config.yaml
num_hidden_layers: 11
hidden_size: 128
n_experts: 96
experts_per_token: 3
d_expert: 32
d_shared_expert: 64
hidden_act: "swiglu"
moe_layers: [1, 2, 3, 4, 5, 6, 7, 8, 9, 10]
router_score: "softmax"
normalize_top_k: false
routed_scale: 10.0
balance_loss: 0.00012
balance_bias: true
init_std_router: 0.00727
lr_router: 0.00144
num_attention_heads: 2
num_key_value_heads: 2
head_dim: 64
vocab_size: 8192
norm: "rmsnorm"
norm_place: "pre"
norm_eps: 1e-05
positions: "rope"
rope_theta: 10000.0
rope_fraction: 0.75
qk_norm: false
attn_scale: 0.125
tie_word_embeddings: false
parallel_block: false
init: "trunc"
init_std_qkv: 0.02
init_std_o: 0.0
init_std_up: 0.02
init_std_down: 0.0
optimizer: "adamw"
learning_rate: 0.00369
beta1: 0.95
beta2: 0.98
weight_decay: 0.045
lr_head: 0.0115
warmup_steps: 293
schedule: "wsd"
decay_fraction: 0.672
decay_shape: "linear"
final_lr_fraction: 0.0
batch_tokens: 131072
max_seq_len: 256
doc_mask: false
train_tokens: 577200000
max_steps: 4404
dataset: "wikipedia_en"
Below are experts of layer 7 (counted from 0) of a mixture-of-experts language model. Rows are named router (the router's row for the expert), gate (a neuron's input weights, with its number), up (a neuron's input weights, with its number) and show model dimensions 0-127. Each number is 128 + 32 x the weight over its row's rms, rounded and kept within 0 to 255. Numbers have three digits each.
After each expert's rows: "mostly gets" lists some tokens that are sent to it at least half of the time. This comes from a sample of Wikipedia text that the model never trained on.

# expert 15
router:153136133152142112160113142112129088157106067123146151074068107152131165155109129155140161148142119163102148101085102140129130145094148142136125157115177105125124134100121134201118054074135118069071118141120110133085106148085110101096103185094132143132133157108178133120111113169146147062129122106203089085111160165083171082125092077109068096091165106171106174133092074157171061077092
gate0:148139119081108108134077046150161165139142154174128125103145106121109069119080097053138162112105169115133111151193147132129119081145132153074136117126103068139120136140126207071088150166105151147202145104151116131117152120135146092170102099162136177091114153152119067193100132066146120104066106097103130135106138093156085169128140071138162087118127134084179109139079124093161131168110
up0:153145163118147122112076134189130121138116137036101115126101138137153125156204168125122148155156110101150137121104144160125092089116109058127152159129186183146114107137207108082167107112084132108111091155131141202193149145124189128117127123154121092107128154105118153100121122104089126097125086151050118170087097145125137185110173108147162104163145166152083120087177127136052188126102
gate1:062122153102091177114182142154189133076104124116091148118143094104093135133179107116179092118105131140144141182168167175129092131204116114122187080063163088127116094189136062177101138133091154138155163074105119134150145111162107173173059135128147104179133146118101129098101137105118110107124151119119178134166181078113080134159124146112167130111062112117165086117184132123140107157124
up1:151086185129165099114097105030121114155072105150078154147102135157105102152140100164153126163114128080131152106114125131144129113119170127151192132144073151179130089139205129114090165099114129147097132110148159135102112164126141169168098156129146129145155148089134098124069188125090128122099101143166158139159114090066107163157058103105096152142127214153155104155108054167144183159093
gate2:133167176056154131077152160134094145081139125134122113158103130076189086126180120180161150107179057114099148146122160077102159135112094083111140142088118105150145137102155179161198105151099151105221107089110137120105094118153140186125163073151064123126085057092133134134137109062148153135146111122115174147136140083116101100091102101102084149130155131115117107185143130157106162103121
up2:164102119097213148125116136083194083170111112157115098090121137153046140143109162165133106193081136167151115130133148080108069100128139148121084136122058069161110149162075021130150152126143057167110132144105107130111141129117107123118106123137148128102160114176102116160162132064093123105096143122128115107132175120119156134179132157125111158121086181127079160105097142106148064162112
mostly gets: " went", " took", " moved", " worked", " returned", " taking"

# expert 7
router:081080128075110143144117140199090106113134186144130122143156164154121110146090076171153114122104149067150119126090161167135143142134198083139160063068110146134109156105138173119150120171139080088130093081107153123118115144154093084099166126158123079130166122116114078143138162194106141162169114100064133112118145112088150111165127132170161080129065174112134200072079082119149099157117
gate0:162129122161156142066165087190135152144090128178232128105161109090179127165149163141119116098169138132040097129097102103071146149184114143138112128142094145151159120135103172128153110121146077116186101121161120175135145106079088178097094129135151079173137136107129114121106108133111163055084098123165141125164111157183145135136153090123097118140152085154136130161111065070118134190103
up0:120120164154099195132134062046162135120117090100122120162090124067097112135056161130087152167163097114163145127126138168123126091154118142153068137136201104171129177125141173136085092159161145136123123119124191126134105151068155108142096086156100145115090132151168119086150185083136095125135105111095143128062099119128105137086119165178065162110158166158109114118069140171072157096122
gate1:095156164113170122116143134194139177149182136156159101135140082166127107158089127136208188134150169086115137147138139113116119109127148153109158121071208118153130216153117141158142086162144124146120118159137180102087099205174068103132152135089134161128084157096118147109079141117213109115117130109126129137130123136107114101119104166133141202161128150161153078199146108123147177094163
up1:113084114093176094167177117157166147124108143088086173140133107138061161064149122127106152114126096163119127138156101109145124078080153126119096131158147118173115141081158134124140120134133207015113158139075150100157119067159127120082122085174148086087115110139104126108131125111114140182142040152080099082135065100146123122132103163087157102103110061091140138145076155158147117132125
gate2:180129136111163157121143120142165144166180163064090097173128138201170132125146161194098090113145117122152178162141176167107164092087154122105160161074125169082206142178159145091125096159126108131188148115173115170094156104195127115095121125151105184116072144089154130116088119157167126082156083102099131117138140145154106134109153150092125072102161112159127087155102103084084108156144
up2:174112110160105115105130099169136116126084138171127099141133083108130170149132121067102162103144146126124088133138162103189113129176124146124092157145157069174106099114099082160112068093149109210115114100161153090109059125117157168157116181094166137142117076146160132115131101080122117149056134096091014115118147174080134120070158153175114101149098098150102142104128152106156080135164
mostly gets: " sub", " Binomial", " •", "Scientific", " co", " Born"

# expert 19
router:089144104124118148139125122068063190111156121116168155065132129203087083132113162119137099124154152115138126138180124097164146167110149157134120115154078114078171122155121107139223156132098139175111136152122167095114148078100128088100119133179122091132134137159162134149088117118140158132188134119131127197140173100040078170106102108107092157102092201148154144108142055128127127152175
gate0:108143130169157145142126089129168075082114150138171119127102183119152128121168096138138150161139092141115143133151142165089104156086168146078093093071092123090124171168107149166134085128129075149129120123201115118161078100109182159121139134124136154100164090181148179099139106180130183092116079115126074127190175120175147069164089135135113144062105128067095153179102173121058113132108
up0:092102099107151165147120182102166144171061212103111116113116067120154093063152142120165123148189141168128129130150152146106121141098109188087088105112104108159170172147139098146148153164090082143170103126167148147153108124145162167149138155094140123081137144209166151136139130125162180152072103173109115139134155106155126079106148112156109147116103189046154131118096073146124055102111
gate1:124149129120159191115129109064113183121108170177149125164091183144159182165102105139117129114118155122119096117122127142152149169146155151121157090117151081134118113117164214205157089190138155070140115149158114067134161102131201089121163076100109159144117163068168110165182135114124096120067147100143153108163146167089157059133136133091094105109114128106109157157122143082164073117146
up1:091177132149120148112138109062141108158194106117114177123138109203094131117095121140103081080123198139157119156121102079082101133155097103065120095150097116129131144182121070115116095110074143153142187155105069149055113131090092099126138101131167155154101120110114090187113170117141012083117127152169101131143142144149139146130154136124094197094131155148120140101097090126104104157129
gate2:149142094124077088169137118191182139087087191129139115124133168126083157112091135066128097084102154157113125117151122119169144128148194136108194129078182069122116083110163110106169091097061146099151122148121120156105120172217170113134134120108114159143123129132059138104134163140111147117097164123136100080136146107164158167131136092130126209164113155152137100143137217095085118100107
up2:128154146147126182161135074137100101122136145138150111115143198116083121089116125099120135147083078209094133174129107141118121153086157084154112093106133112115105075075196122138125141092134115127109154107100092168058164114141148135105139136126173167133134150139097101139056149116170174143120163063125139167104116152115071122077077132150099106222111122122157146173164126177066061163115
mostly gets: " ft", " km", " kg", " lb", " sq", "⁄"

# expert 59
router:180165119093125153107106084087103127081160087133138101141155110156120117147136115181142151113125106108149169085109165113098138085164085118153155138141158104105104092139135157138086071107057140186140120109090084130164084183164091089146161111111146116140113101080079148169156171089075237167163117142186078149136071156161130131145131071090126195131115156111123127156117133144097158162101
gate4:094095086118181144087158093147106172109093103187146134134095125169109114142111078162159124104127161119170126111136103083145115144165186145186144173112137148113107126108130165121131101156151160132081106133159163124137122131108086108116115025138075106206099109118056074130128120135111095128128107084118115116167000104188129078157149148108123077161095146106096145152109136163123106138114
up4:114150120124142115083177079101148162118151154155149139073133138150144157088089157126182110099162147156118093128102103092167126112096140180107131136126103146097118101118073131171219195056169108168084218124107099135123129076145122130156087110143103081187120135091193089112166158139166133118133163149162134103126120057091131162111144164120146069123060163149155135147099119103169106145115
gate5:101199162100104126089152070098114117146177138170149090102125075149064143071142112168117107102168146134146128179152103097103132125097136098111080157145076168106179121110066079089117123163088126115151135124080132170100178145137130133111130134108125125112197153163119077140143142093090180123175167107125126164096161101055084153178123058140156157154091165140162160192107077134137128131132
up5:129123118154140124115085158120189106128131156066107146102148135141099120137141160110117140206129127212170157155087170133073141128099130156116141146126141181155120076100116128092091103131159152156128091120109098090130125133112162192158108196093077128128161115125112110112145054075139135123118190198113141098122139143142153124121178100109095039159142163145114164108222174121117093174088
gate6:045145131086138121182079130147158112117151102134106141040122151132138149114119155119111098139112124097113143136152169159155104115079115093081083123151111097101158091158127088133143161158100123162131074100094144174088139087153109150146081157139083112114147121066085072148082111167115148086188178161161125149092138088125109107159089093082175089071147097084143164065117159071166102160105
up6:140134105062185107155102115099147124102139121126145173115123113129134136090070109152146147139125126116127124127109157102113128080162126108110119142142098100125213113164139137107145137189113083143142121107082131187114179124181119120127160097112072118093090089081075064165086230137045126166121109153140090181094108117145128146121123114103179140161133126181231152130130092164124171159120
mostly gets: " and", " or", " than", " except", " early", " especially"

# expert 89
router:092190135128120071188138133126141123117110160120185168169130115149122148116154106116122185071099068080081132084076124075126150100126124151132124180158135113172125107091111133123129054079061168157133132138140135159170078094092177101134090109086162047128132118105142172163189074099110117159135086160106097124137124132110172101091157150123088147156182097156143158112179127123071141121143
gate0:092107184160140136132118218133143120153086176134131103155080103114102119071139105118189161156142113093114104109114197123132112213147158172099136102098125146112098129104137156169191122131085104098179129151129113110128160167142132129170129098121090095153178170131134177122153152093132135107154101116041195121168133066093167109141123120127088192148144108184160087118116101070155090142124
up0:136118091098140074156133105095089141094133112132089092087138139167127139121109155084085135203117134149141079122141108097132130075123127097210137124083178121122243158105097123158105120138144130181150207130084149125118087128116138117165155134104137151132142142144144128167125092153115097142076166129224076142099145118148164105139176091120181122225114141148098146135131171136133167105150
gate1:098129129124223151119161150157158173141108131155128122178162114130154163179143149093149094140066138194140123127106165101148118132122155205123117124076197117144137133161075160099156131153181121081142124078145129134126155134115202186164079105151107119143085123129104096087148132095111162120136156116128129149076110127143110155132163102115121143041181132134164153113124136106153081038194
up1:210081100107122156131111064102107119108176100132131083140200113118171068171109132116133139116134162168116163136158089131146101178185160133138129070141106118137126174142122111184071160099167118154112116154072130118133149102143053071119164147118136133163140128156085105173086162166147170171160129053160067111125085107126128095094116146168187143157135151119094125075114155167144116111090
gate2:132136098097034132174135107141131151089194145132159106095151141112122038176176111055165107180103131106145178125121168101138067112105061088137090120169143146084139154142075172160155127163162097116141117095179171106073103179162101136110095126146114114085117096111144114112113095174137120066119208099129119134124162147161093168138146140111182142104126109139099140124130117154109100133088
up2:169056179115148160113097122080129146116167047100110097151148090099097086097143095106128110168101153126127147112124109086102094060100075130090172159173133184144147114128151136158170147146143089184124157135153090120119131119144151169100154113160075145155114092135128055099043142142146086140133096089176107111079152117109105133125104139123158111143145172137113124106059165150167168046156
mostly gets: " where", " because", " While", " which", " Although", " though"

# expert 12
router:134155148136110144081121186158068174149117163189125167135151175148132088094142073135189097081138137066138080133137187144144113172112160136177210100102167142143148211141162127097109116117110097059143098144094150084108089116142077144108078121150143076182163152155134071176103164156140089126125139104097141134078126152133083089148120197111168114144127110131118120120120083151131130106122
gate0:059123138141170162128089146080108116127133130144104153134177155138108143154106146117151127057148235094148156141101081171109105156160176116122102155122084086119129136121163128113064097157141071125109110146139127187118130092143068109113073119161092152106095112098053104094070142183140161138140159114077163195118110093153137173105174144090141129107098155122087120106045117140155133116118
up0:128120127152157080160175088111117165161153116167149143101109207143111181171137121131139093131086109130077123129114153154102111057099102091119144162152196114122188141155160159168142110151149141098168121104103134104157102163147107094097152183146090145209119177049082166121081098183160112126155160172140170062129106108109121125110154130146103101120114171102151158099097106156157169060103
gate1:141157113098080135127111154108130132162154131106154122169151158117115170059108160130164145129082124155178174105132115131081102092120165097099101128121187095165103105148171132138195110192138138133127182143125152108111148128177148123187037115102093142110137166084106132172127122101190133124053087077146153093125197183142124073135092095126140180145095082088146128073129104128125117099181
up1:098174106055146163154114137088132103123105146158160170144219133152143144146144110098148133186143101101141161124111098092150116099122118092202122140117159089133155125155160128159106091166141087131061121139100133116157125131143116124197083096075152116142135219034135082184140102143183095156166088115143125131069133142107128097115120118095150151120110066114151147110131098106103119152208
gate2:180128083130083160143142091123127124098133170147105141183129166133083103142133069085110120108052173136139137130128130106129132141125129065074112132108097138120065110142139112142106117173175121069140145125185122211150133159156172161097074092109153071147097096132080132158106128045124139137131165125123193179129139106137196096102093088075109139129099117179134111114082160099197140129101
up2:113076182172088147126136122111149086129152126151114105113145126123116170127124137143151145145114136191124160127108121116123199146103098177049090131122151133189136099127104110121156137165117154120142222091192130119117126147166114137153139056107036084125115132148176173160115154163168137077108095135142134078139093083112158103093118081186139216116088157106124085105183148149093116142131
mostly gets: " Human", " Arthropoda", " ox", " sexual", " human", "ular"

# expert 60
router:134119114100141153111135096133125141097123080134153080183155112154086122144155066167120146115071085097150149071125154133108124103131110088149190174152189122140087100152170132161090101114068129179178107138120096105140058187152076095154156076101144137124110109076084175156149160135091195146148126130171052107143130177131160120161152093069154168159100154094092131126116164163120137161109
gate1:124126122143165160102141125089122074170164185138155113052042125099143162143108106103134180102107109134105112128142120099175118166098124153134162124137120133152125076123132143126119126105106083123198151090210117162125148164155137123135138112130105129173121139136194112118120080112121191122144190083164117094111131088161141139220121158085070040137166111122183130113069165115117168143101
up1:145087073143161150086144087136120169085079098120083076180137132103174121116120139166107130086173118068137143110117167192085127118161146087136117155102126078181124155189144096124104093117087105189119083151132103124142144142121072104131161143125123139162102155110108172117107189093119131144139162204117151170164147122114117081130111076109093167061076157081097154168162110142112104187171
gate2:134111129064130123096123112103136072158157100147077139097149138156077138111134105031078131195118132061192118154132155110232085138123123140135125132124146107135198117111084100089198153151099110130157145080152139124111117151076105126174123115104181098204117128136159119140163113140174151084143141169180110104085103120179118169152157140116122152154119109085115152106144168104163116118167
up2:117158133194122088169185161141048177108153167095161129105140169095140128177173138073159118114158144107110109131134162173178081129079114121141101184091094163117133127116125193158127152074138101140136156147135165133128125075169157159123151172117094091132057182105204156099155140129127084162132092139112150110118123130111110129081126173181123083090167092143126064077112110120134131072123
gate3:144141084106187133149125095103088137101133170098079150044162103167137101125120196121116120134147125114235071126156117118129151113141177135089159145124121076088171143096134133132103094185095114146100140094111116104119117151103128107136179119107105099155133142111104097172110177037058206172178127057144139130184102110118103099135123140088151169094121141093132115122112115101151137161145
up3:160110059123170172116137126138131109106031113152124135111093105178132097082124145137055178120104129105171102139113099116108108111137168168135132140133149105117162128126129085143086151089107125114141138111119155121057183132178146061125154102132112120165140175192143084120091179044115143163149129070130167125142090119142144090059067098128118071090091127144101127105122199114157096139101
mostly gets: " and", " or", " &", " nor", " /", " without"

# expert 81
router:064166084059097131191121130117085106105153171138064084190179117160176132163084115132137132103165100083179131089077148175177145142180105121165213137080128125119072144124131176140113125154101127106118116102148134113133098135147099118110144119175134118117137108131141029097184166115157121130123130098109120100086108085099170142149147171179159091150112165157145132089108099159118141145087
gate0:029139088121134114138097068151106106146150155103142162067114105200105051106107173136146076133164141129178094151169092158183102198145163158170153142115148047079107103108146119138119123107160095131089125157148131164101089119123169080102137112124128126100176170163157138097123098097166147159129113087148144135120186117109099093168069109090128100104109113087167118121087131142144083148143
up0:161167120129115108136101164183082074174071097103088078148106127077136125146095121118064152130077137226124117106126146123104121063109110098128092162053115079151103095117138126106140136143192184055086112092081132108134209098121112157124111110111120159098160104113125121158158129175083177107120085078158136129172094110127122119092104099097111119134126111118084147139055115138153128119121
gate1:141143099152100098146120119108161170078095096169120172143155132158087136171132155117094060142142131191131068132157075076086111129162155173125141144139138172105118151184131156140100138200132048094119145163119130166098139140124165124184144108095122166127111128108150105157136170156141188064122179166198096106153104167137118139184115120146142127127176115077156139168175149079109123160200
up1:132125055147091154119121149114159143143140064146084153142107138159125109136111184145121104152106109155145096150114160144152101194178158085141142141116133124121083127160100159165079122161154132064141167103118108058123049128072188145152143123110148121176097099115120140160205118172124167085091129193183143120083150180118152034141098116162116125122092097097064092128133135117128089116134
gate2:151110070082119142135060096082133134137137110176156111140131172142209092154159167145140142171168095073121168149126155130106093105110161123147134161142124104203155140133074142147154089224098117090073100081120134107172134131097125200132106168125105072179089115111141119164140124125093109188098078152152198117130112088128117095110119148165145094159101077101074097120139116118118114101139
up2:136159142178121078113114052185143153112144126065132168111089078126092079116128153074127099109069096175073159113154067112129131083119132113070123108132094154171151169158152131123077133031186068158135122138115147135140117148086135096085098175123139135090182112110142172142130115129175197073129137117147095145113155179116126158152115128123109051107157096131143139165152145111119125140130
mostly gets: "-", " newly", " decades"

# expert 94
router:093122101115091107134141118112083148147100124131104082132131115149168114095157161088128132087129039084064139089083112134078084110139147122126133164171107158171104151121169122143088098094085096168136178128108182169169105126075161129165100162108133055137054063079167107162163129100084140114086079101154099098146068127158149128100147152102067155109123104168092110102154103145086133127157
gate0:070144100121198132173111142166156103146181146183124149081175116139101154144124155126163122159094130106121092121206131123173121162110178140180134069090158158142082160092150160079144154152144117163157124115144107124136186107149167129200101133156131110147112112134156109153109130098140183140121144040164132200142116066080082183122201111127134151114134132135204100151103125134153142135111
up0:132051142146083117106095156098192114147126164132130116076134120166096100179118134145165106163119094175089111092138107125120053074153126100175198092078132171155117144109138130071111100127094123159078165148156140120121127075123143193141134172180105104121139084158136072108100066156121128160114132126108118127159153114178149171081178107138129140126143122104192167167074094171076163098121
gate1:141203087129156101129180142163117081150096169156090139140103128111143148059151122090133088131106122084137132134124159093160157144186172141096048126169085132108104135119150195124092145086136079096140131072102095131073145185090113139147125101098115129142132149093157105076172134105134177217130147115156164146098108202085125128174157139101094165082122102132119139135145165092192146158143
up1:053120115134182126069112142160115160143105241189097223156136136137157125070132139129103080124097100086116128129122082162163207120138083178079126140145159110135113157115113129100114172088045144116144144060112107180081122119071157167157122144103117101140086117125116113083119110141127184149126119115151163109117085113105099106120138101081111164097112085122145145109129120123150128154130
gate2:122138134087124106103159082159167131087117110137076131183127178144174200110170109149102126173157136177090150131085171160109204140134194117123126108133144107111135164115095183148160107161144123181108164148147104178149093110157124086137138118153124119227114126062050090155095158153143095098142098181113159177136121156100127122128123147143124185077115102155103121152141104087088152185132
up2:122141175075189095176172120158177107112165115110124089133092220116171158140175118092061133105139133162138177134128137086124155205154124160147089118154133155144162065121132157100198122107127103105077169119152072146113119188147164120086095104098113126175155134070104137135114161091134125123097121134139150144158141168099092115137152117125121150130092109052168075173126178164103143170137
mostly gets: "—", "!", " ,", "?"

# expert 48
router:165133160142098090136128141112108094110196121165152165067106122132142169197165122161181152163123136110086162158133141190067081120193150078105101109138078142144089139097147162157101071134174154080117107174123096147214174085120140067105163122101167144147115122121121125156090113096183145131184092113071122143116131116109116113089099143186128094145129159159120132113167074179112128143135
gate0:145173097140066113102160123092125130118116145132163111099165120137142140143096171107142070119152123129122134152157096123078100169164120161102141047126073077145147112118153148192136118141092112094099115123137089148144110099110127148104179082048175106134142102149053183077169125123154191098130193113161154116106133093106105128159113099123078086088119088130052047159116119124150127069122
up0:091162100059133107126110196098129144157147088126140161132135172219156095098116111162172138157095201170068103151115139108157103052154123103116119166126085184104130147132151128129090172088182105109137101119090128131104100187161100176131106163188106157169125197166172112155168144132066172158155088146114106147102108154143136112094174106160135095125115153118134145126135124101103129066135
gate1:109169091122113193125163127121160133124150200112164170125101150123145169040130083170098165133080105053137165110139078095110168155125126079123154077176172114094198137103090158125136127113096132096120091107120122127116121164114170096115134137196109152156148156138053119110053176112122110123173183137105123158141167128104124109099148105130126149090066145093146114210146106112139136130155
up1:109044103124121127129100071144140117089128092097185131182154147157109088125111136147141166131111124124112161095129130160161147169129138123093179097146179110201109146146113145074170121100122161184110155134131157171089152134107144114118129119176168158128093174146165187181148128116124157138124122138127139119192154092112075160112089087172167117093095171047124132069064096150206168148103
gate2:147107082038148119112101115071163130145116139147125144117144170164139100154197068136179125135092113067161156083127095114112125095179133090144182152098146108061178175122105146103134123133119096134116141079165104155151197140072100155164125180148077081145143092149098165100166159135094078121126123117144108139141148111168166149136163064064141158116137163089145093089128100142153137191125
up2:152094141110112148187097171165141160109157126138126113160121112129096103097062124102107111113183155153138076141113138109199069087079114126105093155150116138098151148118130121127125129046169094090125087142065169113100063151126151139140111173109149152076111112143155084069215145203137134189104140160132216040109141149147133151122151113145149110142150110124090128148141158143133150132143
mostly gets: " been", " widely", " remained", " very", " driven", " largely"

# expert 31
router:173144129192096064133098090103117098148103075120169143148105127169147104124136118112163151115055116084071193109071152103099149114152109169114131167132149131109143090065138172156177110096108173162112062136112134061179141131102132123136128082103123065128170122110130182076126136093060152168124136111154107129104143145145140164125163146104107088170132146179135144114168106080063080143162
gate0:137092151112112177150193114118154125171155178119098128147129169150139138168153176142114085133187140128169155107138108150105212129153200146170135103088121187187097161184142116168169125131142119095125104113169130122164173160120151147164087093107044129109156146113168102120131140152166047080087134114142170161131125174154131084163064171108123100121133108060146132119129134117077116103156
up0:153130155106071126092115076189133093140096098133140174164094129149142160139145156112189152053096151120129137117120150140080180105166158125124108093124103087120102075119182101139173107122142142118123115104179112118156146110123165124179150075176114130127120138155072166185055113180108119192114123187113163124195106148198134164124127132101083135175139173093188087147120086101097119159127
gate1:071160177138133102085149089142106209099127104155167171081180097124151139152073183116160113153163168079140133123135077094116111135128141131090143108113100122065155113120126142106168121120147123158132071108102136132123106103144085102128123116140064117140135112157081125146117146111112125130139183169127137153193107117021074160161115121140158073065078171111146110143088138080211140157138
up1:155091093101150116140094151075093066119149143129092069165121191142089158140141061086136121135133083140121154127119164144168081145074112130190107110141158159176097163121160122140102130134132168082123150145181059161104112196135136123128141110111158143154093120139062147179098130202134144123063095128061121142091114149181138093116061130137115148167146115156146126158088168199127100119128
gate2:109146169112078171083130116106094129178053040126084106146120182106103106133070193132161056147053124090163156126154165115135153085144114102129147111077115110072103122139131060103063092116095124184144090135101159118136133160135074097146135100116117124123152076109113143101151128132098135117180086111127160124089127133151129077182172106141109105101078134137076114138171131113163166150139
up2:087141094096113162164114129150153154177127093117109097153066181058181107116156107097161064072136124100153098156138112118164077141099097158136164210113102145142171151112117109076076136147186090059202147136171154117102084134093132123080145083143167162144136139102184114143122105106160109139145130105081102103091085125147135130151145088137101063110153121117105097113133068174095120146148
mostly gets: " which", " they", " who", " where", " while", " he"

# expert 11
router:108144153113139117140096100081146122135121086126105155116137078160168111147130127152058128151105118183150091207164113057125125146177168192071161124143138105189097135119163144081114147103106119079151125072149114132056078142087090142075166152150141189087168139163074142154164138103128136167180123118180168134148135084092098120155118087174114147178131107109103075148136094136175114139120
gate0:065110145140138111143082147091123194149122158138103150130094178101093118152189130100094144150122107146078135184191122094166107120172174154112123145146153159182149091189118141135147085173126111051116117151118089166088143136142159092098099127131182167168131122113065084126139152106085167099094107182118133151180131137217079108082137120140158156134110114173165103115184088139097161142124
up0:141153169103175079118139180150109148101138133062099107050080083118123111150160160093113102174119134137124127104169186140053058110186129152159163128102076144162137087148158165142085137120137137122136181106141127134132116127122206119117201108128108123111151093099101113156096143081131178174134137110163159099136182091169145141098111131104163143113098136093100110157146127074132102206065
gate1:088144129128100095136105125182099121094142104139132154124115119107115188143103151169137149190082122133061172122166147082165119075114162076146177068103151165147128184134079156139165128093128048125088149102126128053163127179161146155118113130097097146111122079128127156097192106097158134140141157147114141165174099180141109215141168126098077116150122109106113114131058122146156132068159
up1:105135161147082152137080130177123111127137119079169182118147095105101114096129104145151065181102159151145150070131141105162152081147132153132134082113136153188110090103131096130162120115155078157126109093166152092109079142126085158064137106067089122120151104079145145072179077090163109107183138122143184076148119156189102160064148084102126167085140136120074129080128076144137167098113
gate2:103171139109140139078123170139103168072142148136125116119127073175114137176130093139079091137121138158106148169199121139078141160125183201055167056110098126162130124103096134149148124126198133135090156112210145076133138132104107171133130135193107123121144115114125134149125122152173167088153124105145115129189116113096032141137127147101089167153105140065120094094122157143142067166125
up2:076145114112112164170161096154170070157155133094100159130166177120149161174119153186106099156101086077093142127095111176156132107173085113153158073118099171053119103113105128153179110107090155155131170104141118108086107133086091121126125159147142096116158114191121121098167066118100161102194153193143154147157069150117176135104067098094115155098148137137138125140145096189103071144110
mostly gets: "iji", " least", " Got", "ij", "Is", "rah"

# expert 21
router:152122132096155134138186118171126108088126132079167114133110108113149107146157091124119173157077087096152130085114123099085088168058106124145149088137159143121146145095138135175178114070138126156152144174070167109200121096120135153100116143130156176155192070097142157163135169169145161164158113089159129099161079139103194112105124112079104131069161098139140157128058079172086125080172
gate0:107117138157108136133080101138188181156110155015094144075146131129109112110141158114058163130082141161125107138149146076137118058123153093119138154132123127148105176122083094082130073204091190124153166132197115160092154126154124155133135187163089096105157108156115093161136131102080101066162140155115144141096180170149142099152113114143072164136131156099125104107154129118113154160080
up0:124147136099115119091147213104113147087197130211140127150107170085172131102096149127120128073141121076098165121132116117093164121110197081164176133122112156128118140140194076178161096137087183161110154127121141042167105128103186145169085091120073102167123095108173138102133070105141109122137157156118161154107127142152136111098151146079151150132123118109117099097122069159092186140135
gate1:136199149139090076089068092103149080174131108112085161146100152176155163121157136134049135123190121127087144111089137112103168098178122174106119115155150113119128148143127132142183108174042123088099095135112092166167123123096100153148127103088114141146135129104066094095090099093120100077075112177166084188158181144134145110107127122120118142131069114110101124107085103124149166083190
up1:088149135150133104151059146180109137138152094101217081096131146159111173167117099063099123125153151121132058145138138165146156128135096076107108125101119116113165138110090107072100130139103196124137202128148115142113109127123150121112093100150122044050120163167126110102126148097147169088160101108050096102103181086122118135122130141146133066136123102114108063132145167115168149159066
gate2:061137104109095134150119134138110143149103164089099123163205112146150121108138111126102099146141142044111088157149149106204103084158138091162094101147138097119101084122096161121170133179060165128182135142173130101129128204173095160078178103112151081165088093152107145191122101107145138085144159142109123204127086085134106126157131123156144160124089166099091092146172173147157121163109
up2:112130152141108099118144135174132079136195136169152161134149069086107163142158143119161086087123114112083186144131104146123152187156126169092164110195126202159133123116177130100072107077116088097108132110141148159113088158118212154099102104115130111043098152167146110138124074132130080122122138117160120124111131102134108142134090146131106090200148031166143137107108137084166166115087
mostly gets: " In", "In", " During", " in", " throughout", " during"

# expert 14
router:184125165149098159100104126145067174070066147164160147113131161133092086106178089136169089164139166112140107133142162134097112164135151088131121063087099170102191173158153105047111111113113149139123147137090108062116087125137096132094094109118137081181098116153082159147094183151122101166178117129077148139112130141129102157171095178164152148143099145088163143108161078132111176083155
gate0:174110136152137121123086163124120152177133094155135150140113150085120082114220107143144120113112137041164178155128172112078138099089135092124104166098121147103126035179095069119158099103196078113120111129147122118104161144151101124142039136139137127138124121118097103079073189147159111152119112154122164136132157145164159192103091172134098113068171140118118123136121072106141133142183
up0:105172180169126111143117145120114118102145143164147093137077138056115153107103143056114135117082074139130104098147061070177121127111125109092135087089161170172148139199128099106063140126128124156127110117112083100110126140094157141119160119140166151084087119107156150076121111163154113156161155158138005137168165088121089143134086119143108064113140099101128100117112087175181106093100
gate1:107123162150081091068131082178113114173123139145080071153131126104055087095144138120117140118168150142107156152132128095169135149111125091112116102139126086147150145165104110153108105120091091086215071119227091065189142192138097137118121097089167090121128070125141144155164141081132130109169130127101149134097123167123131151138120097104048094151117144155079159090106122107156151080094
up1:112097144133136106149079172076131119112081162126077126107127061085144115107182068087119113134132149134118134129116168092182147064121111087214127126110126117170194107107185062148103151099110115180133208102099102134104128057120109116147133161121117122112115095113129127134106171166129080150187143079152111118165146113109116186174129140133113096130186083103148117153098104104147127074194
gate2:141098125030127134169124101145143106155160123150165146118109165159092132161096098177112179158102125176150119184162144164132127071122165134078148059139100157174154127153080120090114119172165053137133129113067071116120116145114083094092125123152064130120133108147133143126126148146139136109157120147130161052136154142173102158103099104086141177065105185073164109083131095074095114162130
up2:140111135178119160108146141111170155142095133202140136183170149147156141079083188104175126085161152103114135116144169185072136120090154102096147115083191096115079136117111124169081148116105121149169155114128118138129070089125138069121095113102068098171134152107083160127138191176170122134135098124105090127146101064160170148075100155125184113100090125114127088174100162143169175123074
mostly gets: "Scientific", " MPC", " JPL", " Phylum", " Clade", " Animalia"